Weights of a small mixture-of-experts language model, trained from scratch on English Wikipedia.
Size: 13 layers, width 256, 83.4M parameters.
Experts: 48 experts in each of 13 layers, 224 tanh GELU neurons an expert, 1 pick a token, a shared expert of 640 neurons.
Training: a variant of SOAP for the experts, 4043 steps.
Below are experts of layer 6 (counted from 0) of a mixture-of-experts language model. Rows are named router (the router's row for the expert), up (a neuron's input weights, with its number) and show model dimensions 0-255. Each number is 500 + 25 x the weight over its row's rms, rounded and kept within 0 to 999. Numbers have three digits each.
Before each expert's rows: a language model's description of what the expert responds to. This comes from a sample of Wikipedia text that the model never trained on.

# expert 39
It responds to: List separators: and, or, but, commas attached to word endings, and semicolons between infobox values.
router:504471490516468519498517507497478497487507493533482483476488495486515526489514501520489523539519475505502521504513511517506532467499540466509532499509548440493471562467472471496582473550493540491505485470494485528523550513472503454531527484493489465527515493488516476528471472461483509463524512504529501543457519514497530486455496491488482507482532527509470535474488509477473443510505485485523508491511504502467510531508508481502494489512514531470512514490553511510496495519502452505479489503494512532457480526496515464483527477519498493501539488478550546522541538489574537508449516487519485488485461511513501445469515498484476482537475486520500494517518524473460459508519499501521446481505485500514515468530515500470535531535459500453522481475504490448497529500478505
up1:522533506506508460483518460525481486481520557488517484523461480501507458479516458502491488519499495518469519467485479503448527572517510489520509533540495487462443470533462504484502466535473477489471491552492491471527480478527510495476505500490478499485504511486488496507510511516479508476494496447502521502496509489514512521489483485489487501522498444530506492521552531487468530502501501484493514512472497521492504474456509508531509456498514480433523519513527487498507418469516467548458509512508511489535506508492519477500469516484495531481495501513518504500491500498491448476505451484496497456494478484528479494503490533528554504532520494488480513528459526463456509556499548519534486558504498518521534551517556555519490527490485482510497523504495498496498478457536468
up2:520532539498497499492522513527517519476487465482518525483522479562486477551504501508525472488498488499509501522523538523522465475483488454538519523518461516490537502519468521478482524453487484498474511509484503526500498475521503530501489495573493472478506468522527493515496500505510494513492469475489461487521461531451481470538475540510457461536495448526500515499493466465547546517498460473478533530512489544499455476533517568502500503555530495496479492496461516517479522482479485518490491498487489526501494514493503498516530546477474448511458502538489497496499488508461489506519547461517505491504526530506525539541524460523497451481527468531519482486545511512468506474467493507509513504496494470544506508543493529493510491502485570478496520489510500522492450519489479
up3:527515471542531515489486491518517482486504497505492477519514504546462508489534523488519473488528529507546491432475538499512485560508555518536453531441472517509519502503526498524524445546523506521507498501499472482481485541500518489533452492516500462525501491525479491517534520512434501488490468469467505497521527485487523540491505482518550518493478496517519520469496535500503466530481493541535491538476526527542494515505534482478502499469546481496462506451519476528488513513494469499510520467504499504514523561504483501572484508480506522493520457484525508497511516499471520529513523494471490503486461515506471480506523507489492522479467507554470514504486510458489482510523465475483498485499464517517483521539522525475496451484532415499499523480486486491506516500503473
up4:456510502497468508542478473529493508505482540488496479519509478550455526495529547509520510514509504465492496476535492457485518494501508510484500532506524495499492490512473483504468457503502507525504528476501508487460474444502471522457436456511531535508523516453450494458487495498519539525528507529495480502512507473489453502493534520504478534541492533491503501533487485555527496508471503467512450490507487468498525505496484508460461514527518508532494486484503516479508466493523491464442501472512457500489455486520493472480501514477508496483525507466501457497483486478529501536504538539578517510500488535517519522529499519472471510491541539479496528517479436501471515495517543475496476461528478544543477514498463489477499479491480484528477487535506490479438523504515501
up5:525504488512489547507482472492507510492491497523489452492514532519474455536509502519512476486500508500495536495495459528511493521461514489512506477552466458508514498504512485509497523517503515468503483501488484471451483469533477506499512464482478455495483533538546483493508491523516477516519556514541493435484533559512534478454493501511501474508467452487475519506518533455475447454515512504509510502458501450560484533506516503541481485530489511540537505538528538483475474477471536462518454495507456513505496515483473485472503462481494487479495488506493454484492468520462490484476520481500508471468550513469468480513571517498540472485541475497514476496520514506506508502504524513527533484487473505514477512480542499501533475489489533494471513492530459500499494442519497
up6:489498461516491496444503517503486476439502462522501530475534500532503514493522505481473477533500492476479505527458539486486514487489484496480493541499507499494477546534469480498502514499528479484483474513543532471509553477476490521532460496495473499499534530535459464504497482479530525516481475551530452487498496482487454489493466470522495493534540509487444530490500464528456486490480482471482509497471488481513504514537496552463518505546501498524474493503487520486472491529489519507520499498523462502450513487456495463517486509520526474502506515513479519492521516521488499528451512541503459478548523501551508497480534498542475495497500512495499549508519523484484495469489576466537460490541499542505520505446492478502514533507519486497546542464516464465510509499539485
up7:516477531499531505477522509495535503479518532518483498520489514511528512525430519505497518472528508487477516476462521532489490476483525515495514503512489539497542484521496519506480479480503481534452507477495460502492445537517520499458503477526496490475467522463474497529502520510524504493491507537541516482484524510536492476535475460504454545471483498461543497497443479502535494541551544487514515506503520461520503501461535468493510505526540480533515518471549504494532484479435492527519494489513515466483543510519523519526498499480524497511502464511493512506522504532455492443509471479485471481489463508515477540438537502515480546479528497523487474533489477523512510471518524527468505506535484449467506503462525509517521509523471499501482505519539503531495564527487537
up8:542517463513467491451511491524490490542489477483462489466474536524507488490519506490516473520484547481530507499513475506475503478515515482471455508478509490526504497487455493535515469506517484519543486487505462517496548495472516477500529472546559468553531473576507518549543518494498520485511487498485520548540523523489481531493491516485526448515473511480475515513500506500498501461500484504486514489448559472514558475517524481523553526527496489510498514523523532529542462509484482506515487531511519476498521496495509539500496497514529500462497508522504487498485534518464512507485488520477510545493452520465528457508481502546508469515521477459527525532518494506510516473453451500521497519513504474579483516498474504506500507526491479534475497486493505520505508530496446
up9:520515511500463442542482517515460488519485466494497511517504521518481498431515505501478514497490482489463520488490494463498476526561498525507507475518483467433526504455523473487525525454511502501473455477510500457447480519519494502510499512513531475537484420502547517508503464512484552511510508496529516515523420458487489465499523542494512473508516493494504490503510542511514530485513490514487504527470496466452484475508500484489531488488526486474517471518445520499494469502527535481503509489448479509488505459496510516511497494498519443524491519501486492498511491496470502496529476492486468520531481490454459480493497460479510472526511495436470486501479539497520519511517523497496458471505479485472483473570496528514518488514490493513562469496496523495524477525519535
up10:470460470471517481510454492514492480521503544518536492516513513510553505461473526456528466507473532504456521472498479503492500483520519499542546473491515470468486538487468507464507463500479517514489516476538535507520482531511526516482507535559455464492477500521489504487470502486541504455521511473482448498497469506504505492487503472490455490508477469534511483483492493486499530515486507487510513473517486500519473450511488506504543474485524491510498491501511506561521495504482535449464495468504520493446489524434487457503528493554504462504514487443498532521510468527514493524488496495481523512483557512481504528545484480495494493547556525489505497515497514515495530519504488550484517545491508523495480484502517519544515531473504510515518474501429465511491497494559518
up11:519526488561501518497512474497521509470475483539516486489490494505510491529510477499487516497443501506525479544530496517523535478484542508487509510462534511507511503504503518469476487524488515493520541520531491499505464511465474498491516498494450505447525483493500549499511499482500502505520497495512545511526487528464466512504519465458511465460501504493516457423501479537459489497500479546488532511484470510498513494524508480529496534468541463485476521523509454502495473473528499527527537474500547561470465509525504487498509467491536492483538519478527513521487506477497485460559532532497513527449487460543549488500480516511479523549501497498551470510489473502540533524510526477554499509511504489501511477478550479515555519509450496503465487508485529516516533501525529
up12:469505499467477455484501463526522486488468512521523487511486517540468511506518491509543526486513515542522509514529536459515568482504492515526471497503432508485514477484467508531552499478497524544503462479491485552489490461548487518518483479474488485483509498504495478504481540500494494501468482469463467508485486548519512481491523476469508535508485509460531497523543479536523463488470494468524486494477533496503486523468510501511522519534511480484485500514506515516511500554497522499495531450523500514444456478489506525515455527504473514492545501530485506507503543522542519481517529489530502520475493498514509536491523504546456547478551458501549549486457548429493509518522464498518524520489495486503504529543510478496506485496509516498516504531447499497530483518511492
up13:496489490525480497475512511491508492493531437457518531487523514495500507513482505458491467471502495516514508494500501495517530494564492509470513463512488517563502470577502468487459558520513515526518489524509508509498496487527533480510476510493478542526462520525468480470510536451511505529533479433525492503489503520504517500474520477449503453482508525492553473521501533475507546490504493523506497431481491475488527537501475523510547483478541464514523498495495514481517512543487500507524506499500487513501512466488491463450521467512514506504500500517518511507498541514520491526501520498496540499494472515550466527522456477506524485484499472478515499522495477542505513523493495451491485494491538456522507484526494478546479421495483502529477531542534494504478521491452451
up14:553574524480490470495529517529474494504524531540522527476497465524514502510488475493503477521508500497487504532464499476551478487471494482531524525514480483474542532528459511520483479483529432523502480524525484503508533471525501507494513485552517493476523460525497512538488467514504493524518530505483510482526487538470497523459524536440519503509507498527456458471530464503492478519520483505492459559501461458469489505533475523465494491481543488469502482508495495487510491440478507488482472458519529473493504488493459527529481505483467507469454529473533484470467512521525462526443519495466525483521489485514480516540490524522480497449473464528480499492489517512490521463494497499491499479517506490483500472506484501540529492499509534515457514498522446515468542492514491
up15:500510491548507486483470520490519525533532476522495511503504474493489511516468488443529475525487502508498464511449501493489498530459497465515528483520537494518511511481444488468496509509496534505489504434490520521491467520498472539492497530532509497500487453481523475512470534478453537538533475493519514484568482497475532521525489502494532465501492445516501547483529488518518498480505531525504507502550488533484508461513457460482521522491489526542514508501498533508535484475503523467500468508481506500506479474499516516474506549478476511492495468521495521490500533515471518527527490510441543505545468483518462516503469495492494498496516470474541470461513504511459548474469470483536490509495555490470522478458492479492544521476489436459479503476533483455530509504500521
up16:513501569555526520502492483523502448445485500463525479504454472510494544457489521503472496509549512453472509489508456532508501468525478512485444515543508476487553494475522492463516503525516509552554496512472493553512508518514476528497492515519505510511526496510509503505484524528534489504502465507537541447495469516476475496492519470496458497480468520478518511499483485480492475462487515510490507485467477490490506506502543486493482481483524521489506477479451461475528491526466493531494567493490491501499490530516480475489463543526476490514463503554509534496530472454469520535496494495501492516503482528501497497514453499525492469491496508501510465472548492513546491479494506484488481514470499517459487464522538493495463471527519503492480451470559514495548522524497503
up17:488486537508483453532493524482472500487492534493498528496553460482516510481480531509461493486506496530521500499512515533512504498493489521472494474512497503530549427476497508537466521471491499502477464530534556488514506483493487514509470511507503478487470519457504491438509506548478532475501485480534517539551490483539508480538492501525507447532505472493509506477512528478493538462506541467487517484482480488526469525494528509555507491501521517488517513498467510496501511457538521498469526481508556502482480469508498495518469484521478527489512520516523525497511501512516502512508446492507582509520493481512514568467518512544478536465472454492500482504487476475445464501502501515434510458488529506523514467522512509466459478465514482518533500492481510538478474481495479
up18:462499507522512496512451573537523460529492491514503491497535517479543542503491490505547459521513488508518455540485477507463524494457476507514475484542489503578535490489474506501536526511490492452509499504480510486471499502492485499495503458502506552530479486520504490493538496484496509492524492504454477501511564497498526480483539476472502549488451519523491451487490500469532521493493542477533517498481535488483499478474499479468500492521458517519577482471492488478488550513479488487530459527517513513553484528467515510503510507479483512529493494491520523512480486522478556454494486514494477514504503483472470518484486485530462520491479511516484516512506537515503528512503528508493533500508526514509485473477531435499465556508474517474470494508518531506483554469479524
up19:474498501535506523507564491478507508485463540464509534513531558492522532469466481527537467548553451490531503541540491455504516512512526512493478540461496470459454519501508519531510485493508479537515532499480514474492538527529476464489495500501545516527569518445494504488500500499484503514527508518487525500454523509526472515490496463502506503499489505518540495501534487459512486515513494505493490496493537540501504483489463518513503511436469535524524504488503495512458542508510508488447469448450506545490487486511505481489519567533512531532524475489489525475479476473544531477528458478516487498494510459486494492474528472503471498521530485525492509458498521499480491489485512474534510507514532474487541527533517482526538501488494518462493515506530496494516502475512514
up20:436522469472497477500521523521481516498509465501466509491513471499503460499504508487530509514520508537523490517515473489503526512474557508550500495535539473521523481480480515476558490490529517511525537480504550503497475499520481483495527561508487491505498497542560541539480520510494530495514451440496502503543541467498525526537490458539498510511528473479480468460539531484501522502531498488472520523498512488497485456475497490500505533497461507545521552510489518504450457494498483532490506514505483526473490498477486484539481499519491497486523511537517528495514471523536523496456469518474513498508429476502487522540514509494476480464480454464494515526474469509483471523529531545498512482522478524509454482500473548501496507478500469454514488488488492483475524491536465
up21:515479450473496530506484470501472513545472519483478467476481481485527521508494526542441519528503481506522507486563512524498505459505484501517507538482478471476513514495472540491458531533511527488492490444483495474535498479490508481515499512473498514451495490520483561489497488488477506487507493522517508456524472522458508476511519479500507450528500553522468518491493505483519492510535496523485490527481466512510517494508492438528492456542502498452534503504498496516526494471515535496474522532507520471501536464475493467503490495512504458456482527467518460527461516493492507489499478539500511511532577506486501466551516535524504499509489519458525458501504512530573538508476497471506489502494494477485486497507526447484523469460510508510512487509470486501541437517487457
up22:539508575490514480526480488508514512531507489513469469478467503464511488537537479502471531492494518499534512481472493457494507502525520543493493517511473465489487504525510528516490485496506441491487490533482479540474501495522508525510520466518528469519528474473495540524497501509507505522503440457480479473482511449491497493504518525500523508486533486552534507526531517556522485522477525507522492482525524485512502470516541525491465479516510493451473518532505510514490512512480503509465469483520540510505492523533483477474516484497493519535515489544472484500487515522507499522485445472488537491496519458496476505528455491491542486449471474519492541511503524550438539490478471466530510468526537544448456506481537529491503501497525503470509508539473481512469533451543485
up23:486516462531499516534527504508526473506512487494521493534512494410517475521494517521496492475481485481544523518488488519503521483495517543478533475507480502527502479490520518516535528510486513493469456497484476486494478511470516489477529490481527486550500518553475537477515473506507487445518492520503491559570524526510519526498545512498490513489508513453510487505513519504475509480461580519512514487520514502515463460462498495473537497559526483485519465462529557446513526531543515481529493529513545487525514494524487533466548494499511491472506549471495488555476490504519516532465499499498481492511539525511492498513517512489512512458495499472558501498557503479500520523511511512484496518510504491504475492498526517497474486501520471480521501542492554517552499533480515
up24:462460511498533484452538488480469457524514506474498550472499523512518503497488499492464506530488517489543482467483533487489502503493505506510528492506523500517507498468466509484493467526488516473485483450495451558441529515542474488500474447436515461513495517494465508511515485466529502448456536484481468462463481538466507472518480511484447536465509491526470540516494504509515494500488508539502524461488475515441519512476494500517477518484517471522474499503461516491528488527498498494468526511515493479468478504450470476527516491516518484525481472513496490529509486526509565496474505494545530519509519535478533528465476506511514479509540522454488527498526492481448493494472502504534467521547479505497480496474462466472501534477508525502492471488517513510517546466506482
up25:492500500498529504478528520468533500502447493526507467522526517529479475516463546492498513503465532507540509488474478497471474493484506430466512494492482552495497510474528484499499492518506545501465509483528504479512514538519531498487529450523506514519500492488445490537472461487469484545526487482499524497486512481476530529468475545512514548495540523484529511484492490459492462512501472519523493505488542487483492479456498464512475490499469530478497522509510517538499476443554475540483529502499549505498473517536517517506498550419480499480505490518511523489495495467494460564494493498445467471493486519506466532492537528489512511554513522498490541522480514513484523491499528549467493504493517503533488515473473503528507521530526500490515513478514457496452521479534515
up26:521513501538551494477505503492491504511505486458493549504486516504512486557494479522518494476487476488463513519489512511514489519480541498518521484504477500508478543548519466485526530469492478499515461515486473476461522496535523486510505489510488496464471516483525498486508519481485484508462525498488503470477534534485516487486491449518495525499480487503497480508527491573438519500452526495506486460501525555533486489511505447492494528516510466511506513493484492521504534524466466508493539515479518523499497523579493481504515513484465505488493484491476502502511446526508488446506477541482549491475486509478483493464486484555490504542506546503469529517492515481474525486531528536502522523440471562487494502480508468478542491485464490473483463467577529473482515462498463